python train.py --n_layer=9 --d_model=320 --n_experts=96 --experts_per_token=2 --d_expert=96 --d_shared_expert=128 --activation="swiglu" --moe_layers=[1, 2, 3, 4, 5, 6, 7, 8] --router_score="sigmoid" --normalize_top_k=true --routed_scale=1.0 --balance_loss=0.00117 --balance_bias=true --router_noise=0.3 --init_std_router=0.0397 --lr_router=0.000748 --vocab_size=32768 --norm="rmsnorm" --norm_eps=1e-06 --tie_embeddings="early" --optimizer="adam_variant" --lr=0.000872 --beta1=0.9 --beta2=0.99 --grad_clip=1.0 --batch_tokens=[65536, 131072] --seq_len=1024 --train_tokens=622300000 --steps=6610 --dataset="wikipedia_en"
Below are experts of layer 2 (counted from 0) of a mixture-of-experts language model. Rows are named router (the router's row for the expert), gate (a neuron's input weights, with its number), up (a neuron's input weights, with its number) and show model dimensions 0-79. Each number is 128 + 32 x the weight over its row's rms, rounded and kept within 0 to 255. Numbers have three digits each.
Before each expert's rows: "comes after" lists some tokens at least twice as common just before its tokens as in all text. This comes from a sample of Wikipedia text that the model never trained on. Tokens count by the router's weight.

# expert 37
comes after: ".\n\n", " |\n\n", "\n\n", "==\n", "==\n\n", ")\n\n"
router:125166119119144096185143101154132126143117116080148153154173083095151112087125099135161102113076088141133159146102082136094161104120223114183112105149107106087149059121146119111104163167155153133112100164138156151154107146129133150087129162
gate0:118137103151115125208201143135100152124132167117099080116100088138146109143146124135110069123109107078093098102133117146159140119102144135164120118157110195136089143131095161159104169079131153089132136110145124157127119127104111124127161054
up0:163173160175160181148137149120135096074127111027123099120082138103182084117125054089158116156168103127094142124131089121161080122120116140157090138146101182123139108087116145115155107158144137135201126141103038130146077083115133146165171120
gate1:149152105069083117135129108088141079121134124139133083073142146085113141097118154159130142120112098071182145195139102109124103142103155081129150114111121108116114195156147116127153154108068184149143118157154180055105132128101179121108110082
up1:139116116089144115060199086107113164107172135133111115050127152083114160103067136202129168083084127059138137123117116135119080116076146110084150126104102080163092082148169188118159132132052102079153119129108160180077090179091181112096132101

# expert 9
comes after: " ", "%", " JPL", ")", " |\n", " ±%"
router:114147112095112128187160128175130072146131115174151108077142092127153161086119119146088104128164134115106140068083107163136112161122127096141192087162104104161132064130072119136098170138108094127096110155148127128157123146095122169104104145
gate2:138162123089171144211173158077176124124187143099078098124073143148083149089061098098141161132135140086143116092142140089101090137116122091129131139135121075158113061134164080194087149141178147160140138153120150076089170128146080096177107125
up2:098147101108176112075105132120115127146098093201098091080138141120121173122169142097123132108135178148062140159120114085124120103169162158128116151117114157176095163209169152099160112144093136090134086110058155086202108128107100165113110132
gate3:177166164164125136129145093062095158114144103151086153114093109154177094084127162127145090153168093116131083155114120134119131124147145108116177151087202137100065118104121165191187113114097136174085135149129182141178096163124115090140114133
up3:123081118086086164095126103156178092089120123127176112137166134127150189089110136129106099100094097152086142126123127111159107125102085143086110107158149093144111094103108164127089120151121114096142135161223109091143162118114109159096157151

# expert 60
comes after: "0", "3", "4", "5", "1", "6"
router:126183119120128115178178108195131107143111127124101135132122083196156054096120135157100134134105126137129108154140120176136128105139158068100159140141135103156118055091112133166148141125084125040121095135182109168122115210158172122089075146
gate0:174090075093114156148108085186137139090126128143140132139131172105077097120101123116098187103133210131102078038106102138122135099087138070124182161154117089130121146096126171104112091143135105125148099151160160163130131184130113118093152105
up0:168157159124060157131156095135132072129075156166164159158116125122110050161197099142103142120115149132101158107084117117126062151104163107129140115103079115146179139145149147115196129103063130089091144107139121170184130160143085116080145098
gate1:122148109107169103083187116120131110114150079113216105207127166191119068074084142113125148110102135116130151142150183181099132161145137130131125177122130059087076107090166143175150127110152108096087106147083177143102186117121074133120136161
up1:081105149163148080130089102178108110134060093135140143110126046106143142122150159197067122126119163130143140070076107196114156110078102111119106146108069151179094111131067114097145094170117118146102065151079153130118148137185148178159139060

# expert 41
comes after: ",", " was", " he", " and", " who", " also"
router:144123143118164144190113112144088116116109081190117121171171128125151117115160078154150127084133141107108101131099138145156162118091151157112169160140147131130105019127029156112119142121070115067143136132179165148135134141128111106087105154
gate0:166107132119131128132150155114099152125137075154143131166170106089149163121115150124086140108101093142129154136149150176146096131166138177087089130126126075191152079152168136159177138151121153115098134076133135108162129143062076135104144070
up0:157088147126191165147118134078092136154141115203212124175186152174096089118123135135132135133122123117110151117125168159158128133140161117129123161136147116138060147138083153089200082174127136104106182068099123084110131153174077110111176109
gate1:128122101150114108147183135127155111102149151145173187157138086124116085105140129202112138194139145101131142052108119145138124153119098099173125164141139104144109083142135093133162089189112135148084132085167170129144204098160150146060084173
up1:170119086133118136134083145141109121172178112104123099097144172127100117125121114083164047115191133171043137127142103077159154129085132140112158127136091143163151149139162173155101154135171073115132123084089154164162067161093148118167215074

# expert 19
comes after: "1", "0", "2", "9", "8", "7"
router:098142130078111125184181085131109135174106119188112114140183101163106110094086100107111094128126163101095153138110118115129133057147134067125141127127101088108125049150089149117094179168090057102049108154178175118135133161130146160135095107
gate0:060117093105051091084075130182091115175152111180117167161158168118175171045132160132096150102127166120170144120177122126127085128134148165120150058078178087184118120108123101150065111126101108101039127145132164152134105097150089182150171149
up0:102163164153068151142178141161092165141114129138098156206105133151125097142143122100118128154180093156104124139095118136124088104182134155127059111123129131150131147152105129060112165098088104144103109149094176163136151118149114187129132141
gate1:110097098086147147183150135150161102183139134149114110157182071137158138083114112079122141084162140129111152109091117102146103107124103102102085061075103125159114212155134118110100136110122097089123081141149171183181189106121046175161165149
up1:116128152088161158159194146081184134165111148153118114165111109117112119115116148157131111154167127124112155136134138162086135108177136117044070090104101107122110226158159207120119139142105122133126117159133221078157098082087112176132051185

# expert 92
comes after: " a", " the", " and", " with", " is", " are"
router:135157156093136065092149102157135161165184148166143059143177079160107132143151085148022112102113124110134160107117081166102131132160118122137112112138104108109098049129063149090109119131107139130111130110154119153180158147166093077127163109
gate0:131092172117130134093145109149133132152107181127119164136103149154138089162131113111058115141129120114136197148085170103111165089179081064093129130125135112130143165117155156107151122143117081140107113116053109178141135132214157089137097106
up0:175104141139151120159143088143121122172071108153106148092137111106102097119145150096073140168163155171131128109142180109187116145082131116129152089112127103147180136111165169144156168174140088124153151100125125181134140173138160148200180181
gate1:133111154094149136156107159139087117101109144123114165140112147165191080106157164128054039114150116159098176070148135128119062147077159082137079135125198083143109142105112093128146143167067125127102146138119069105086107167152139122172100109
up1:088168136077083091064182134161110162118129165029149115141072150101156097041141091110112103134143156120118113155107214164109104162167113095114107110094151097163152082126099110119113137123080141103156160163111130117133131119139149124141097063

# expert 59
comes after: "2", "0", " ", "1", "–", "3"
router:138141130067126130128137138179115140125134086100149073088162099109158098120173096100096072099120118093121084066109147177095146174087201049141188080137139131109130123181061142150130148116161115132128092176146116169147091173103147136135117156
gate0:147093116105129150132107051099194098099101100179149146184110180146104143132143138180110167109127165136151098173177073088104136098101100144149151120149060167146189103202162105055141123101150143077156129173079112151097146142111143125094121085
up0:181169186127103121165134103117106144172171150086065149112119088110108091134170108117145120107139126139144136170100099141087092113113140116138109142119136079189126106131157169220135142173108044071089136078125154161121156141164150133233118099
gate1:103063132147191143108129155109163151087114126140190116050135143142161109088141174135083132161114141048101158134118154134119137133136173080165155178182111149095127096178101135184098117133154156134104164058151136083086122114130101157096094121
up1:146133160132143137092135088114122125147122158117131164162089163120106150121141120138176136055150152098125143220148132122109107123086132146085163143128116156107119199090181110132138133149107045114133102119085130183179151155198128138138055126

# expert 23
comes after: "2", "1", "3", "4", "5", "6"
router:134181085031117115134125094162126078141110147157071109124162081101134100114128148145103087077166124159072101065164145184116135105154187082126198150110148144101156043099103103107109151099084107092081108152169155118154120164139106152144128127
gate0:188159182095130117130152109094116128177145150187149148099094111097202071161068094132122095101158130136142098161128104171124090126160160101165055109124133088120074153166154128145094146193146106085174090153129194143161150109167114110132148183
up0:101102100098099124075173140132161156140150103113127141138123140082125117145101131116121105127171110083186129184048114091117111164142106128069096171169115109139110096054089078148092134158055144123144162099130142150132138111178172104090077144
gate1:131144085091073130129107089149093101091170156090137145122091207088132148136103146116121121105145122119139123044108081178131139151118127144135149154119121130148057122128142091187169166149134152119172097119110079112133117125150108089142169091
up1:155135097100097206103186122143135141132180162086133116145108157163098116116117126132098134161170129121130140052128130103155082134135120170116184096154124150088025175093138124108116110183126128096192141106081097182140159127105118102138141164

# expert 21
comes after: "9", "0", "8", "–", "5", ":"
router:147163086076114117147120174204052133136089133149138132103190091130148119157111104123153060088159124119122119100150147168094111103161155131161168117135144147120163026086146096138149125113114119131096093116162094146146152167145081181107166138
gate0:153138091145100161117173131149123081090122079157154069131159123185114175126135174146110112158115087150107114093171086150108126142140154071133196141137140131117126086125145134070084082126138135168110075105108127116200118145125110147064124130
up0:112104129161186120113081110171140108113130155094132125168067113086169153125091128036104090133108176157154131108073170109121162121139119181128120088118144151144141112153098129100077180150095116154149129087166151164144120065121124187120123156
gate1:128175150114173150154164107144124106130065128116145107086166143123216129107153127110117157058138123097110107097166119163110062161132141126099106070059131151143117125109105136103155125114104170168204136092142167109142095145140088079139101186
up1:108086122124126091126145140131158150135140101174054144172092122120109104151104141141136075180156099115149126169080107148130195112121128139168118169172120113142114092093123140141052108142117114164059152105154144168136116127093165158136125089

# expert 52
comes after: ".", " (", " \"", " L", ";", " F"
router:081151162089106126148138159121116106146093104156129099118166154144126084114167090110129120151123106122137098111150075164109149117151141032146160135194136140080120117105098130122212141194144077129108157153165131139158166145121106135178115151
gate0:130193149047101170124186119139106104172057141176164093128158131087110123115166180169129151117159116138141112133156152136144099145138120097138200143100141145142105180100133062095218084136131145098142118145109189124098154179101105169157158102
up0:170121101128170173096170161047132118123156155144126173144139134114120131202107127149076151119060175122151165147139118162108106121148121205135181166170098079163192084123117150079152090126094120111139113115103137139090097092109090107138121070
gate1:128120133135113117049126098115152147188169133124090117111132151156144057122155083107148101119102106154129079177138155174085121140177152112119137141127149127148095121145142095081139119140146111111129111123114198121110132109158137186080102111
up1:125181182142087105124147123133114079123090108140131121077145139137163066120142104104102112110067136118104121097154064159138094169106180141152098180050092169141113143167094111116177200122150119081119039116077126108156139133135108161113165162

# expert 7
comes after: ".\n\n", "==", " a", "\n\n", " the", " of"
router:153110168076111121107152126154092095147141105112119105115188063139101088138127122140113138170147130153071128178124085160050137124142152122101226081119116080088116112201173149116136155134123127071131149156163149134157115144128121112105168157
gate0:096112126150147110138140140128113118085186131176107116112083133140176113105140128091157139177090133114074146132108182127184170102050067120130154119143133107130113122096103144130141115123081164140137154154134125101125142138158096123082119135
up0:167127072130164217137105162179081113182081113146082155105120093088157110110117148129157140109149100141097109121082114170140164093128155137150129161155116184121133136113076141111194083130100148061111166095177119134116071106190169109157104105
gate1:120070168144179141180149146200133081132093178090098138139078102157062160156069136142142130141164139120110102144023143153131123111112113121142145101123143160105161162083123082112089129161121166106102117123149128121156085108152159078095147137
up1:121098108100124104146141186134112090155155060111125124130177116113161134092114170180112124113138109082137109095188077118154148093143149138140134166130208168136137085097132114142103183095164107135177120142184160142137118111114125138135092123

# expert 13
comes after: " to", " was", " and", " he", " a", " were"
router:111153070070105143177164110126089155180110139140124123067126130205158129105191113132096130098122068108171148059125105199108119090144172083134158183126134156069107076176084122172158120121118099134087116110174145124130116121142199145109138065
gate0:129129139131089150148180118127151105181095077140175141151102145172146164086096126123188121095142135172121098167101111185101121112140102163126071070110121118106147135125108088135102153107123110105156177138170085130137175140156164152160103128
up0:135188143097114115076083167149100151066124187130116101137187134052100178159104125147144109167100181115109076092110150123122078130154120132130161120112113139145073159113138141151144119076174188127110067112095117165109108051101080126122126167
gate1:160171083128111171151163147123074126124162131178122141077111047138106054121130135106109163195105101149186162136093087152106103131081131100166132096159145128123156119179113176096109075159130161114135151159119121139177134124126124133138148143
up1:097075171154145115154135160131087088129161107118111193151129140161100124119076118177117147123158158138073151114192195115151136194071171088092176095147128085100150132144123139094142131101176195138137129089113103100077137149103154122126145175

# expert 95
comes after: ".", ",", ".\n\n", " that", " and", " where"
router:164124100129142121150145130177153154136135084119129107096199102136115102110145107131120102113118094127122073090106098169111197103154135050126143128149115063142126079100093129179149160124144109138096096151181091205135133146145123135155080079
gate0:108144128094146103177126069103115138161161103108077100104111159162126151131061175202157059167142148068189124107126148089106146169111136116061105082137188125134121144215101096058122105113097088117128092138102166148096169144168129165153100072
up0:098117085121130134088104131137125033082180140185149049061142106126207109127196119094087071085179153130085110149155099131075116073131095173153088158149115065188099118157131119132124099130085143106198154142109120122114143104084051142150159093
gate1:100107184133106123154216140159152142131148191127136160123095132087102081159174096082175140143112134115151153084125139223118102153123086117111132133146086161100107089077095096075130085168153145165116136066195101144183171162115159133182151135
up1:070112181098141104153068200097098179114155138186162148152198172101157118146154093122154126129123113123213099101135143115169101117115119143104124101155120171100163150132127140168115135126179125142082156129083126143127136122132121080083094128

# expert 86
comes after: "6", "3", "0", "7", "4", "5"
router:084151107110082121131127126194116147108120116158121089112158074128174116112146109113100103049127155146092068136116121085092123131120169072145115145134109075098127016157120096133097153121109099119171130149154128124152152163066138138110080116
gate0:101168123071107170161115088160176160163113137126085094116117140085121079109122091125103187113131113097108076164137063126132145090124155106077121140161116096141163104145082087154200150125121080124053107160138174137125111108205139129188099113
up0:165130128116129168097130207135168127117115121152096106097128112114147136084112120157093116132117134141128111141125152167148106082105147117137135102096108208046139194090075168124105076117175109186115207136168125119097160160126114061121168161
gate1:122086132097132158113151140138084101096087118085134146113090194159082133119098136108133101156178157144090116102109110104116123156122111146164170142145098209087132171149134081111176079183154075168135092067185120127093172154142068107132098095
up1:120106114110141144049138180129071142133111130102125166176128145124169078132134186137116059103082143171113090100158127119103180115147120141126154160064124148149149105112117147127075101161100123156122147122112162111075153145169139129092124154